python train.py --n_layer=14 --d_model=256 --n_experts=64 --experts_per_token=4 --d_shared_expert=0 --normalize_top_k=true --routed_scale=2.5 --lr_router=0.000449 --tie_embeddings="early" --optimizer="soap_variant" --lr=0.00273 --beta1=0.95 --batch_tokens=[32768, 65536, 98304] --seq_len=1024
Below are experts of layer 9 (counted from 0) of a mixture-of-experts language model. Rows are named router (the router's row for the expert), gate (a neuron's input weights, with its number), up (a neuron's input weights, with its number) and show model dimensions 0-255. Each number is 50 + 15 x the weight over its row's rms, rounded and kept within 0 to 99.
Before each expert's rows: a language model's description of what the expert responds to; "comes after" lists some tokens at least twice as common just before its tokens as in all text. This comes from a sample of Wikipedia text that the model never trained on. Tokens count by the router's weight.

# expert 6
Description: Numbers right after a pipe or line break in sports, election and results tables, such as vote counts, jersey numbers, scores.
comes after: " |", "\n", "|", ";", " (", ")"
router:50 36 51 75 32 64 70 69 21 64 34 25 39 46 57 80 59 43 56 63 28 33 33 43 55 34 67 67 48 32 47 42 88 51 62 53 81 36 61 30 64 53 35 40 19 49 89 60 48 72 63 36 61 60 25 80 28 50 82 55 75 64 58 41 71 72 62 37 42 40 55 75 41 68 38 53 58 82 49 66 43 63 25 55 50 78 32 84 64 60 51 30 54 37 52 44 29 49 62 19 59 47 64 42 50 62 61 36 53 53 44 49 34 34 60 55 48 46 48 39 49 64 67 70 38 56 67 58 57 65 35 31 34 45 64 49 53 53 66 50 48 40 30 60 57 30 42 67 55 45 61 40 51 52 52 89 26 40 45 41 51 42 18 58 25 32 59 44 46 66 48 45 65 50 71 38 66 73 50 60 65 52 41 49 52 57 33 53 51 34 70 50 33 34 58 53 56 69 41 53 80 44 49 42 64 36 42 42 71 44 50 26 58 57 45 24 48 11 63 64 52 54 44 38 42 14 48 67 33 89 71 66 63 57 69 52 55 34 59 58 42 54 43 62 34 69 27 43 48 49 40 68 48 53 35 24
gate0:54 39 47 78 63 27 58 69 47 27 49 25 43 44 56 59 85 33 27 53 75 58 60 51 42 43 53 75 66 36 55 75 41 39 37 48 33 42 76 64 34 45 54 65 47 49 71 53 58 64 77 44 38 42 69 48 47 55 58 64 88 47 27 17 50 49 47 68 56 48 73 63 54 49 41 51 42 61 44 48 65 45 61 44 67 66 43 47 84 36 30 51 71 57 63 38 38 38 28 76 42 51 41 39 36 59 49 41 61 54 72 49 36 66 71 66 57 57 40 59 59 59 55 25 83 33 22 54 64 58 47 37 35 44 39 20 32 45 57 77 44 67 49 42 44 30 22 50 14 62 41 38 35 69 43 57 46 58 55 20 42 33 26 48 80 35 43 90 64 33 60 65 49 43 44 12 25 45 49 48 51 46 42 35 44 48 58 36 38 40 35 25 56 66 75 44 51 63 64 54 60 46 28 52 52 75 53 47 98 37 28 31 56 37 48 47 37 79 55 41 41 33 54 35 54 32 23 67 61 57 44 32 41 54 52 39 51 34 64 35 63 47 49 44 41 70 29 37 63 50 38 68 37 52 72 36
up0:74 61 25 25 56 68 54 55 41 34 86 80 96 69 68 23 37 40 49 63 41 58 65 40 58 76 60 52 00 23 51 60 49 35 59 41 54 58 49 54 53 70 34 36 25 49 39 63 20 66 32 52 43 39 59 56 63 41 52 34 52 54 22 38 50 63 59 78 54 48 52 64 71 32 47 32 62 61 39 35 62 54 34 65 52 31 43 42 55 34 93 44 38 49 57 49 41 31 49 70 68 48 32 59 64 59 57 64 62 50 51 49 41 40 53 65 66 69 32 37 40 47 32 35 21 62 41 27 31 33 31 47 52 49 63 79 43 72 38 68 37 54 64 70 45 45 49 41 50 79 41 55 51 26 71 47 62 65 33 47 33 56 69 59 15 61 63 51 35 44 39 63 51 41 52 58 52 42 49 59 30 39 54 47 63 28 50 47 60 71 69 71 52 47 28 35 38 50 57 60 33 64 24 51 54 56 56 58 60 83 63 39 69 55 67 38 51 29 55 64 66 54 34 55 23 47 80 37 61 36 50 65 41 58 87 21 67 51 43 61 63 48 63 72 46 28 47 50 64 31 54 43 46 59 67 41
gate1:17 68 44 56 63 45 62 52 43 52 45 84 42 34 48 53 57 27 63 51 37 65 55 62 45 76 40 70 45 47 32 72 69 72 65 65 69 24 76 60 64 59 54 76 51 36 65 41 16 56 49 51 37 74 64 71 45 72 50 68 49 63 39 75 58 55 47 60 47 59 77 35 68 60 50 63 43 62 81 40 44 66 48 38 24 54 55 45 47 60 58 42 55 46 55 46 42 45 36 19 54 53 52 39 37 55 80 46 20 63 25 60 30 58 50 43 65 59 44 41 60 37 54 44 44 33 52 61 64 20 47 48 61 45 38 47 21 62 60 62 44 48 47 42 69 63 53 44 45 69 26 19 37 58 70 28 55 50 43 48 72 40 31 48 63 28 55 10 50 43 46 72 59 09 32 53 61 45 77 43 19 69 49 33 48 56 37 38 52 63 57 31 59 60 52 44 55 54 17 36 30 41 42 19 74 67 74 49 83 50 34 54 43 49 11 27 55 48 72 66 40 42 37 67 83 40 53 41 65 30 42 39 47 57 23 33 60 49 75 49 60 54 68 72 54 57 56 42 70 55 54 54 56 76 42 43
up1:24 58 35 60 63 47 76 60 38 57 50 49 28 13 59 27 72 53 72 52 49 63 60 68 48 48 48 67 94 30 22 46 57 47 61 86 54 37 56 43 77 70 75 53 69 73 83 30 08 57 46 50 26 47 59 62 47 62 49 67 58 70 44 56 64 39 28 45 49 45 75 35 61 34 43 37 35 63 66 57 66 77 23 52 39 56 50 36 63 77 35 56 39 45 59 51 41 34 54 29 56 32 46 54 56 64 66 36 43 54 34 66 43 67 70 31 31 48 74 50 58 45 52 44 47 46 39 61 50 35 37 42 84 43 65 67 40 44 60 51 42 48 60 39 67 32 65 60 59 79 41 58 23 73 62 36 59 74 51 60 68 46 32 38 40 51 53 27 77 52 72 56 57 26 56 62 36 50 57 44 28 44 57 44 40 55 34 49 52 23 45 48 43 47 55 34 38 46 29 31 31 55 76 23 71 67 75 38 90 43 40 35 57 40 25 27 53 54 76 42 40 44 35 62 78 39 38 39 66 52 29 34 61 39 43 27 68 41 63 40 53 57 58 53 60 58 57 36 53 61 42 36 60 69 42 33
gate2:60 48 70 56 28 46 40 60 36 45 32 58 46 25 77 60 64 59 39 54 22 46 24 58 38 68 62 79 54 45 46 63 51 38 24 52 77 85 57 40 56 56 81 47 54 43 68 52 32 74 55 42 81 72 36 67 46 56 59 24 38 38 53 80 53 55 57 35 75 34 69 62 41 46 46 53 48 54 42 42 45 38 56 56 36 44 16 72 43 65 27 50 59 59 57 70 35 41 49 61 43 65 77 32 37 78 28 33 37 56 48 50 31 62 55 50 41 54 19 41 50 44 33 56 34 49 73 79 63 69 30 13 46 45 63 22 40 62 70 63 55 55 37 46 76 34 43 67 49 36 59 64 74 60 39 56 21 46 64 60 31 46 26 38 41 41 44 32 57 36 50 52 37 44 66 58 79 49 61 40 40 54 49 55 55 55 45 26 57 57 50 58 46 31 53 49 85 30 50 44 67 59 63 37 42 54 28 67 53 97 33 66 49 54 26 61 57 43 59 68 43 67 43 26 42 20 48 61 55 60 27 42 68 53 47 52 76 47 43 37 50 67 30 72 40 84 26 45 53 68 62 51 75 42 60 62
up2:45 51 45 52 31 61 55 57 27 67 21 74 62 25 52 88 60 67 44 57 46 51 43 52 41 51 54 59 50 48 30 51 63 24 12 71 66 77 31 33 66 51 66 61 58 55 43 70 39 55 36 55 67 65 62 33 36 61 47 27 42 42 74 55 51 36 48 60 51 40 64 52 55 39 46 49 64 43 27 66 47 53 71 57 39 33 48 60 75 59 16 32 48 66 56 72 74 40 48 51 33 17 67 57 25 67 18 38 57 38 24 54 47 58 69 50 39 32 31 35 73 44 47 66 30 52 52 55 57 62 45 30 25 50 67 41 49 25 63 42 42 42 54 58 61 19 37 49 50 36 33 59 65 84 44 47 37 44 59 63 36 34 55 36 52 35 47 25 54 54 55 64 66 34 37 65 99 58 59 44 63 43 54 45 54 43 38 45 67 18 47 62 28 29 44 47 64 23 72 42 46 38 80 44 36 54 38 25 42 57 37 78 54 49 57 69 56 33 42 62 29 70 48 65 30 33 45 58 38 54 66 41 41 83 60 61 81 22 43 75 51 56 33 71 44 62 56 53 63 25 62 43 75 48 65 53
gate3:42 45 50 29 41 68 64 54 81 26 77 65 37 33 70 49 41 37 54 51 47 58 70 67 28 56 57 42 72 47 60 68 74 14 58 39 44 67 62 40 77 43 50 65 38 47 53 29 28 63 47 42 56 66 36 47 37 57 30 66 68 49 45 36 72 47 42 52 21 48 18 76 36 34 39 50 46 47 63 70 32 81 49 50 65 85 55 30 71 25 54 55 49 27 69 45 43 48 53 66 43 63 42 53 51 69 50 79 51 82 42 57 37 54 51 54 70 32 40 37 88 46 61 58 46 64 61 38 62 38 45 39 36 89 43 56 65 34 42 49 26 71 53 54 47 33 43 66 54 46 72 34 52 63 54 58 28 58 40 71 80 50 42 37 33 63 44 41 51 49 64 61 54 65 31 52 39 91 68 86 50 67 55 35 48 43 73 48 72 33 68 30 56 34 52 46 56 46 68 45 63 54 24 64 44 31 51 60 60 36 39 53 37 44 42 31 71 43 38 33 64 41 49 63 64 60 85 63 66 54 62 42 56 43 86 24 71 31 46 48 32 39 52 50 25 34 62 50 56 36 44 38 31 65 34 70
up3:45 28 39 41 42 51 44 68 44 50 81 59 30 37 57 43 61 65 51 55 44 35 50 49 52 40 31 48 31 47 39 49 50 66 56 25 56 41 64 20 74 42 41 38 45 36 60 54 30 62 16 43 46 56 67 34 17 76 27 25 60 36 48 39 55 57 33 47 32 40 29 60 62 42 52 70 58 49 50 81 28 62 34 48 82 43 71 44 64 17 22 52 43 47 46 55 45 61 71 88 47 48 61 53 48 61 51 69 58 74 47 64 40 41 38 45 42 59 45 41 60 36 72 57 37 48 67 62 77 60 54 40 46 74 31 53 63 51 29 68 32 55 55 62 22 29 37 52 71 40 81 54 55 61 46 72 33 39 49 81 70 63 49 37 41 52 36 65 44 53 40 59 82 51 39 31 72 73 59 70 59 54 55 55 57 38 53 50 71 47 70 84 59 36 79 37 73 51 58 37 73 59 39 31 71 27 68 52 75 35 49 41 29 40 22 39 61 37 32 41 59 44 33 61 33 59 58 57 51 54 78 60 52 58 75 37 61 31 45 62 43 19 14 42 41 29 53 60 57 52 75 52 14 58 47 53

# expert 52
Description: Year pieces and date-starting words, such as 195-, 19-, In, During, From, and dashes in year ranges like 1951–56.
comes after: "\n", ".", " (", ",", "–", " in"
router:36 21 36 69 49 58 46 41 59 53 68 60 40 20 65 45 70 40 28 50 38 63 54 30 63 66 52 29 61 15 65 40 52 65 62 64 45 66 46 57 27 77 16 53 35 27 55 69 37 48 63 52 76 46 45 51 33 76 17 35 55 31 44 42 59 31 60 40 42 69 32 43 20 55 24 59 53 63 49 47 40 68 53 71 72 39 31 47 63 36 27 64 46 69 55 29 49 68 37 85 49 38 57 49 30 47 63 75 68 20 28 77 62 54 53 35 84 35 46 43 39 38 38 26 21 65 53 64 63 51 58 34 57 48 23 55 42 51 72 64 52 46 44 44 34 33 41 60 43 30 53 17 22 59 54 58 33 57 49 39 47 35 45 48 39 24 42 44 44 56 66 34 36 52 60 37 48 76 58 45 78 58 49 69 48 58 19 54 42 37 51 50 51 60 17 52 59 23 69 54 56 48 49 39 52 29 73 42 66 40 57 52 25 52 67 74 28 46 40 31 44 77 48 33 58 48 66 42 38 44 78 53 37 48 39 31 68 36 55 45 37 62 53 41 72 55 56 67 71 38 47 87 33 50 45 62
gate0:37 71 56 64 54 82 38 71 55 49 44 82 70 46 60 45 49 40 53 44 25 41 74 42 66 41 25 40 37 50 58 43 52 53 72 95 40 61 34 60 38 65 27 75 47 46 60 84 54 55 59 32 64 49 37 35 51 57 54 53 65 48 21 57 72 47 25 77 39 55 49 52 48 43 59 45 59 40 37 17 45 28 66 58 68 53 94 35 54 57 56 46 47 50 90 61 48 55 40 61 83 52 67 35 73 40 55 22 52 38 55 46 38 45 24 46 50 45 42 83 53 38 45 41 24 31 63 63 41 70 42 49 54 49 60 53 72 66 46 19 25 45 67 62 33 58 61 37 49 28 49 37 30 67 44 46 45 52 68 46 31 34 87 42 56 47 58 58 43 53 44 45 35 61 45 61 72 46 67 38 52 46 42 52 70 49 45 62 62 26 36 34 59 56 30 62 38 46 66 63 65 20 45 70 30 54 69 64 61 58 47 51 42 40 46 50 43 45 72 69 57 67 65 11 37 62 78 34 43 24 50 48 23 61 54 37 34 45 45 38 41 41 73 51 55 69 53 78 76 60 49 52 12 34 60 50
up0:45 88 60 61 64 75 49 37 42 53 38 85 47 53 36 51 60 40 40 53 22 42 79 48 54 44 48 48 45 64 51 44 69 50 70 90 49 76 09 59 27 66 27 56 64 48 51 82 77 55 49 38 54 67 54 37 57 68 48 44 58 63 30 48 76 53 44 62 35 42 48 71 38 68 49 34 59 33 39 59 51 40 62 66 65 47 72 50 57 63 41 38 39 60 46 47 48 64 36 94 89 53 72 32 66 38 14 62 65 42 63 63 60 48 43 61 46 56 44 55 83 53 52 31 20 47 39 44 53 77 59 57 33 42 44 51 47 80 69 33 56 38 81 52 45 53 52 43 51 35 41 32 43 75 48 27 54 48 76 65 46 47 83 31 66 59 63 70 53 66 26 57 62 34 60 54 56 64 42 54 59 38 42 50 72 41 27 67 57 52 45 63 49 40 27 68 48 40 60 60 69 29 61 49 48 44 44 58 52 23 59 52 31 50 52 65 41 37 72 72 50 68 67 44 69 32 90 14 53 54 64 63 29 62 63 37 49 46 47 32 52 47 66 44 31 61 50 37 73 27 42 66 37 36 52 41
gate1:53 60 15 74 50 63 58 74 39 47 32 54 42 54 34 31 37 37 44 46 74 65 58 68 43 41 66 56 55 38 48 33 33 62 33 41 32 69 56 54 24 26 41 73 32 69 46 67 69 50 63 55 55 65 46 32 32 67 27 47 64 46 26 99 82 22 37 33 42 45 43 63 26 36 56 64 49 27 48 59 61 37 47 77 54 56 36 62 56 71 76 38 57 72 71 52 69 73 59 76 66 44 63 53 19 64 34 52 65 52 44 54 33 61 34 61 62 43 47 75 60 47 26 48 27 67 42 50 57 42 38 49 47 59 45 50 66 51 60 49 63 51 39 54 56 47 30 40 61 50 45 56 33 66 53 90 96 38 40 41 56 43 55 59 55 55 52 45 48 56 72 41 32 50 61 50 45 49 56 59 76 40 58 66 53 66 49 56 69 36 63 64 67 70 35 68 35 50 67 33 91 33 62 70 60 66 45 55 31 66 42 57 36 36 58 54 47 32 60 60 49 37 64 34 56 62 84 48 32 49 73 38 45 69 24 56 45 21 29 65 41 28 51 39 63 44 72 63 57 33 29 69 46 27 53 50
up1:64 41 80 61 64 62 38 39 57 26 57 46 47 62 41 63 50 56 39 43 26 47 46 45 56 60 51 47 52 70 53 36 58 41 71 56 45 55 76 62 66 50 30 42 46 22 49 21 37 37 50 17 68 33 83 63 49 33 82 52 09 42 80 28 20 70 31 43 68 50 73 55 67 55 53 59 30 66 49 49 43 53 35 57 44 47 39 26 45 55 65 58 52 27 48 43 51 15 21 43 29 48 55 26 44 41 43 54 97 49 31 27 51 46 50 60 50 38 47 57 47 53 71 40 58 39 43 54 40 71 48 57 58 47 41 60 71 33 39 51 68 42 46 55 52 42 82 52 33 35 25 64 83 35 58 42 29 62 37 56 44 52 36 54 58 29 25 58 28 33 52 79 59 48 27 72 22 74 49 35 38 31 49 49 54 63 28 59 52 74 66 41 69 19 56 41 29 59 62 75 32 65 54 59 62 31 41 39 50 59 50 17 78 58 52 48 45 70 55 30 39 75 53 39 73 40 37 41 75 59 30 40 54 68 50 22 63 52 31 42 48 57 42 57 26 39 54 44 49 57 36 57 50 77 52 54
gate2:51 33 68 67 35 85 66 52 72 48 49 43 47 39 47 60 40 75 65 53 31 47 50 73 58 67 58 59 44 42 66 61 53 62 34 62 42 39 20 51 36 66 29 52 68 64 57 65 50 62 33 54 75 61 63 54 46 62 40 38 41 46 28 81 62 54 38 36 24 48 43 50 72 46 64 70 52 30 54 35 56 61 64 76 71 57 47 63 61 60 38 68 60 71 43 72 59 48 59 66 32 54 43 30 36 65 53 63 41 76 09 52 61 28 35 47 73 17 51 52 36 37 33 43 68 65 40 48 73 70 34 59 67 43 40 40 74 31 33 76 39 51 67 43 65 59 62 41 69 50 72 52 42 99 33 59 53 58 50 36 46 16 28 69 58 12 57 49 61 62 25 44 53 49 39 18 32 59 46 37 63 55 55 39 47 52 33 47 39 55 53 57 47 47 35 54 58 54 55 39 22 53 61 46 30 36 53 48 80 29 62 47 39 43 61 56 46 41 12 62 56 69 71 36 38 53 59 50 42 63 62 38 49 49 72 39 49 40 44 41 46 36 39 59 65 55 19 80 56 90 61 50 37 14 35 67
up2:52 34 47 52 59 60 30 44 60 39 48 53 44 46 58 54 55 65 69 70 79 35 18 27 44 71 73 58 77 68 34 72 39 51 37 98 31 58 43 39 70 60 51 77 78 50 40 28 36 45 68 52 34 41 85 45 44 38 48 53 35 30 26 72 46 48 33 36 34 38 58 54 58 45 70 57 29 57 70 38 78 51 72 36 62 42 58 64 45 45 35 44 35 62 54 51 46 69 68 50 62 55 62 77 18 66 54 40 50 36 23 93 50 48 58 38 59 43 20 68 61 49 48 62 39 72 12 27 60 54 35 80 44 41 43 45 65 33 65 64 28 24 61 62 49 37 36 56 57 46 77 54 44 53 51 46 36 44 39 38 40 50 28 31 30 49 66 50 57 64 55 40 64 25 36 49 22 28 55 40 26 68 41 46 57 35 45 68 56 49 51 37 75 67 44 35 70 71 39 40 44 45 51 44 63 69 58 48 57 53 31 51 45 39 55 27 29 51 31 63 52 50 42 70 54 64 53 73 32 49 58 63 39 68 44 26 62 34 46 42 22 46 35 38 79 56 23 49 42 71 41 56 55 25 33 59
gate3:75 32 38 66 55 69 36 32 83 42 24 50 60 39 40 61 54 49 34 52 43 51 42 27 58 29 48 58 40 66 50 19 41 30 60 78 39 38 38 19 35 66 65 66 52 65 49 48 34 66 55 68 61 26 70 66 65 89 32 29 62 66 56 65 63 29 32 48 35 62 22 44 77 59 43 39 72 54 24 61 39 52 83 47 60 29 41 45 36 50 51 62 41 50 65 23 74 25 54 60 69 54 35 38 48 46 73 38 54 51 28 18 44 36 73 59 64 44 57 67 61 59 33 49 53 75 55 76 57 59 36 40 74 36 69 20 65 53 33 46 32 76 63 23 25 62 47 37 52 24 42 25 57 70 36 59 47 42 44 57 46 32 72 40 47 63 75 61 36 61 16 39 51 48 46 51 53 65 48 45 54 72 16 56 56 34 71 49 59 35 36 54 51 38 57 72 54 36 61 64 46 36 62 57 31 47 46 46 39 68 43 44 32 40 45 44 39 47 49 60 32 29 48 46 25 55 52 40 47 37 49 44 25 46 37 24 33 35 33 47 37 65 26 45 60 65 55 61 33 78 62 71 36 38 67 57
up3:54 33 70 62 23 49 21 08 56 58 56 47 41 38 70 59 67 54 52 34 24 73 53 64 54 77 53 74 54 60 68 51 63 54 74 51 66 49 18 43 49 71 43 65 66 76 45 78 64 78 58 43 67 57 58 44 52 32 59 24 52 46 39 38 48 53 41 56 41 53 33 64 50 77 18 53 59 62 52 34 68 57 60 67 58 61 73 30 48 42 45 60 49 56 61 70 50 44 40 44 68 28 67 50 73 53 60 55 32 52 43 47 32 37 60 63 57 56 23 33 59 47 25 56 67 59 39 26 61 27 32 93 81 71 42 29 10 49 64 39 57 34 42 40 50 46 49 74 60 67 76 42 57 50 54 69 42 71 59 71 45 60 99 32 58 43 68 30 46 44 29 38 33 51 20 54 57 49 45 63 47 46 59 51 57 62 51 34 48 44 22 68 56 59 56 44 55 24 72 28 44 36 65 34 53 46 45 46 59 33 63 63 52 55 78 58 43 64 61 60 55 48 26 30 74 55 32 35 39 56 58 45 37 43 69 62 30 45 44 33 70 51 42 74 64 50 63 68 58 53 51 59 49 60 29 76

# expert 48
Description: Month names and numbers in dates and statistics, especially after Born: in infoboxes, plus in and on before places and dates.
comes after: " |", "|", " (", ":", " on", " in"
router:44 19 37 49 58 57 60 58 37 95 50 55 42 61 69 71 56 65 84 52 35 63 35 44 62 66 51 52 57 20 47 38 44 72 47 55 48 36 42 52 34 64 45 52 37 66 68 67 53 44 42 57 45 31 46 44 54 37 38 44 70 47 27 79 32 30 62 42 60 59 56 58 67 37 51 58 58 56 32 57 53 59 52 66 75 40 53 60 74 69 35 17 52 71 39 66 51 70 49 46 53 51 44 52 42 37 57 46 69 18 29 56 51 53 27 90 40 50 61 60 50 68 68 68 62 60 61 58 38 80 15 58 70 37 44 55 44 64 74 46 30 14 40 43 55 33 42 48 42 59 60 48 27 43 47 52 63 46 47 42 59 32 52 27 28 42 55 63 38 84 53 35 68 57 54 39 55 67 46 46 79 41 30 67 32 52 20 22 30 39 63 48 50 56 59 50 41 44 45 38 38 39 35 24 63 44 54 33 99 55 57 68 31 53 48 57 57 31 67 63 41 67 61 42 28 55 65 29 21 41 69 22 53 47 45 65 55 37 43 53 42 07 56 68 55 31 38 61 49 27 42 59 19 68 49 38
gate0:61 63 41 72 81 44 33 22 42 64 35 52 13 78 51 73 86 33 36 51 40 76 57 55 77 84 54 41 09 36 54 74 44 65 41 37 49 43 39 33 36 93 51 38 31 66 27 45 44 34 51 29 61 51 41 61 66 39 51 42 60 62 20 72 45 52 67 59 35 38 70 75 51 33 61 56 49 43 60 38 43 61 48 53 69 44 32 61 71 51 61 42 65 31 50 53 71 57 44 86 51 51 57 57 44 42 62 72 61 72 52 47 66 76 45 51 52 36 46 62 57 44 55 42 62 64 62 62 64 48 34 20 42 42 29 41 40 24 63 70 41 33 31 41 54 56 48 65 46 49 72 30 73 64 43 36 55 36 54 37 58 23 38 49 30 83 31 55 48 39 48 52 47 68 42 22 64 52 64 40 53 58 38 72 45 40 47 41 33 60 40 51 39 58 64 46 49 38 61 55 29 29 58 41 64 57 54 27 41 26 28 19 32 49 76 47 46 31 57 39 42 38 44 25 58 54 55 23 66 28 30 50 45 47 28 61 45 35 54 52 47 47 42 52 39 30 25 66 60 43 13 67 33 39 60 34
up0:56 35 45 39 45 66 35 77 65 63 31 80 62 23 55 44 48 44 65 30 60 74 40 28 45 39 41 58 60 43 43 34 44 60 61 41 54 50 63 61 71 54 58 44 60 43 41 71 45 32 27 78 29 50 45 29 24 50 45 50 64 42 65 42 54 62 40 59 49 52 55 37 15 45 27 34 22 74 41 58 40 57 73 46 37 32 49 13 19 89 31 40 49 48 71 73 59 62 63 47 47 50 45 21 63 70 24 20 38 52 53 51 55 62 49 20 46 43 42 62 54 37 50 45 17 58 45 27 38 28 66 73 57 51 68 43 47 40 36 29 39 61 39 74 54 25 47 61 48 44 44 57 10 29 85 59 41 86 51 46 20 53 75 65 59 42 33 32 35 54 46 42 62 32 37 71 52 71 54 24 67 68 58 66 49 70 52 87 71 39 38 58 49 45 41 58 41 48 71 23 27 58 53 57 40 25 49 63 70 56 43 55 37 44 45 56 63 63 38 19 57 48 60 71 62 44 51 46 46 54 64 46 44 43 36 39 23 50 42 50 55 49 42 30 69 62 61 51 58 67 71 60 56 56 37 35
gate1:69 68 14 56 35 63 33 49 41 56 75 37 52 23 52 63 45 19 43 45 49 48 69 53 26 71 36 28 22 57 63 54 41 59 54 50 21 63 68 56 67 62 53 46 57 50 51 21 79 50 64 47 47 61 21 66 27 53 32 59 55 51 47 65 62 73 53 53 52 31 61 31 56 42 16 43 56 24 29 61 54 51 40 59 64 58 68 45 47 33 53 60 86 51 67 63 43 82 22 44 63 40 72 29 33 50 58 70 71 60 50 75 38 45 48 74 29 53 39 61 39 50 43 60 43 71 72 65 63 49 53 50 59 44 28 51 41 57 64 31 29 59 56 79 71 41 23 50 50 56 70 79 65 51 51 72 87 52 64 44 86 54 51 37 53 23 29 47 50 61 36 54 56 61 58 51 76 46 57 53 35 56 17 40 76 55 48 64 39 59 51 60 72 31 41 47 64 44 62 56 56 51 56 58 39 32 50 43 50 05 58 33 64 33 51 52 46 57 66 65 67 46 55 46 45 34 67 64 60 66 79 52 51 32 70 49 20 68 46 51 24 38 59 51 83 36 72 67 65 46 45 49 50 64 55 37
up1:35 78 58 46 47 99 60 84 43 88 51 49 48 36 22 30 30 46 68 65 38 47 68 66 49 75 35 62 73 46 56 54 48 77 81 52 30 23 73 67 61 67 35 36 68 35 54 48 68 72 35 60 74 60 61 54 53 45 36 56 66 62 38 56 63 48 64 66 53 55 45 66 35 52 67 61 29 43 72 39 43 50 64 45 45 57 60 26 59 46 47 34 40 67 71 56 70 33 55 45 36 46 48 45 44 48 54 48 71 51 52 60 59 50 43 60 79 57 70 62 61 35 30 53 47 38 80 50 41 53 77 57 29 46 40 38 65 49 65 42 50 65 54 73 75 55 43 64 75 48 65 26 74 38 56 44 56 48 41 80 26 40 44 70 66 23 40 34 38 60 41 53 55 52 55 53 38 53 73 55 50 45 55 61 83 45 49 70 54 62 42 44 62 27 74 70 37 67 58 45 63 49 52 63 59 25 54 38 72 41 40 42 57 31 49 63 47 43 50 59 44 66 41 49 46 43 99 30 56 48 36 43 57 25 55 70 57 52 47 47 23 25 62 38 25 28 34 68 55 37 72 46 78 60 48 34
gate2:39 65 37 66 47 41 23 69 32 73 39 58 55 52 52 51 38 57 42 41 50 54 40 65 64 65 31 54 70 59 40 35 54 50 51 24 60 59 51 54 34 45 41 61 67 64 74 34 49 47 30 53 38 50 51 53 50 50 22 58 49 51 49 56 44 53 30 34 52 53 77 54 67 26 80 60 23 99 55 78 90 40 49 53 79 46 27 39 55 50 57 45 40 36 34 53 56 61 35 37 79 37 65 27 51 49 29 83 44 39 47 32 34 47 60 41 27 61 38 40 69 57 57 54 36 61 61 45 26 36 62 57 69 01 77 39 58 55 30 25 64 52 45 40 64 26 63 50 68 49 28 60 36 53 48 53 58 60 59 47 59 19 49 33 59 49 39 48 55 81 52 48 57 43 61 53 70 53 46 28 66 56 44 51 51 69 42 64 34 42 48 49 70 43 75 58 41 24 58 57 83 34 47 23 46 55 57 74 56 47 71 66 55 75 66 40 59 60 67 72 43 61 66 20 72 32 53 41 67 58 62 38 33 71 31 55 73 37 69 44 39 51 58 67 48 36 30 68 22 54 19 85 57 47 51 48
up2:66 54 42 33 58 56 42 65 51 54 49 60 60 33 53 76 41 26 49 46 53 69 65 63 70 54 59 54 49 39 48 47 42 50 11 60 49 52 67 54 43 73 42 58 80 50 66 57 65 62 28 58 72 31 55 74 41 42 37 42 67 71 55 42 14 62 67 34 48 24 43 54 34 36 51 68 40 73 27 55 48 65 55 57 47 64 50 52 35 41 75 62 40 48 44 62 50 39 72 49 44 38 30 47 33 39 73 33 32 23 59 46 51 23 54 51 50 54 59 55 82 68 51 63 63 30 55 37 14 47 36 26 46 45 63 53 66 47 68 29 51 40 31 46 63 38 32 47 21 40 62 61 67 42 60 53 49 54 68 39 50 57 41 37 41 69 44 40 52 37 31 30 57 49 39 52 79 44 47 48 76 60 49 50 51 44 47 56 32 74 83 63 23 73 96 60 45 42 22 63 31 63 40 55 00 46 57 47 57 57 68 68 38 51 56 30 51 45 56 43 55 35 76 82 39 26 45 23 55 79 45 40 63 61 45 71 71 47 42 59 49 62 54 58 40 34 49 33 15 67 32 90 24 57 58 53
gate3:76 38 16 28 47 46 87 52 27 70 46 50 24 84 58 25 47 33 48 48 39 77 60 67 64 36 42 64 33 53 59 46 36 60 44 52 41 56 44 30 44 30 44 52 75 81 53 63 46 40 50 58 44 46 54 09 39 58 54 49 77 47 40 50 77 15 46 65 50 59 65 23 46 51 23 32 59 52 46 54 41 46 49 41 51 44 39 57 85 42 54 28 49 80 58 58 44 64 46 60 59 47 63 60 44 40 56 62 48 21 54 59 50 25 53 30 65 38 27 49 76 55 71 51 28 36 41 37 52 74 52 63 41 44 28 28 63 43 62 56 27 63 28 49 42 49 66 51 50 43 65 54 50 68 29 70 36 51 40 57 58 47 45 30 50 49 34 58 58 66 42 35 40 50 59 11 48 78 64 52 60 46 36 45 70 44 53 68 38 71 62 32 24 49 62 46 58 85 23 47 36 56 37 37 33 66 65 56 77 54 44 46 50 42 88 57 44 42 68 30 50 50 24 58 31 41 63 12 57 52 72 45 52 37 51 35 46 48 36 66 38 41 63 53 44 70 26 54 68 21 29 50 30 49 21 39
up3:25 62 40 37 28 41 36 44 44 77 47 50 39 54 64 20 41 16 40 42 41 43 50 45 37 31 53 66 13 41 57 39 27 48 26 54 28 60 47 16 63 30 37 52 54 72 57 73 46 52 59 62 51 53 60 28 54 60 38 23 99 51 65 65 76 26 59 71 42 53 73 58 63 45 29 38 57 46 65 46 63 24 61 51 42 49 55 60 81 44 57 47 51 72 44 73 44 55 31 34 38 45 63 54 60 31 62 42 49 31 56 59 28 29 45 61 50 22 33 43 79 67 16 57 32 50 53 63 28 38 63 48 57 65 64 33 60 36 59 55 32 31 45 55 53 44 47 63 40 62 63 43 31 71 54 71 68 60 18 62 35 47 37 53 44 33 38 32 33 59 46 39 30 35 45 29 68 50 60 70 56 52 38 33 49 41 62 59 32 30 58 71 37 56 72 51 51 73 67 33 53 56 43 41 68 61 50 76 57 56 61 49 44 38 63 46 45 39 68 75 52 60 35 58 36 57 80 14 56 48 79 52 35 63 70 71 66 74 47 53 58 46 73 55 55 63 42 49 31 30 51 52 32 63 23 36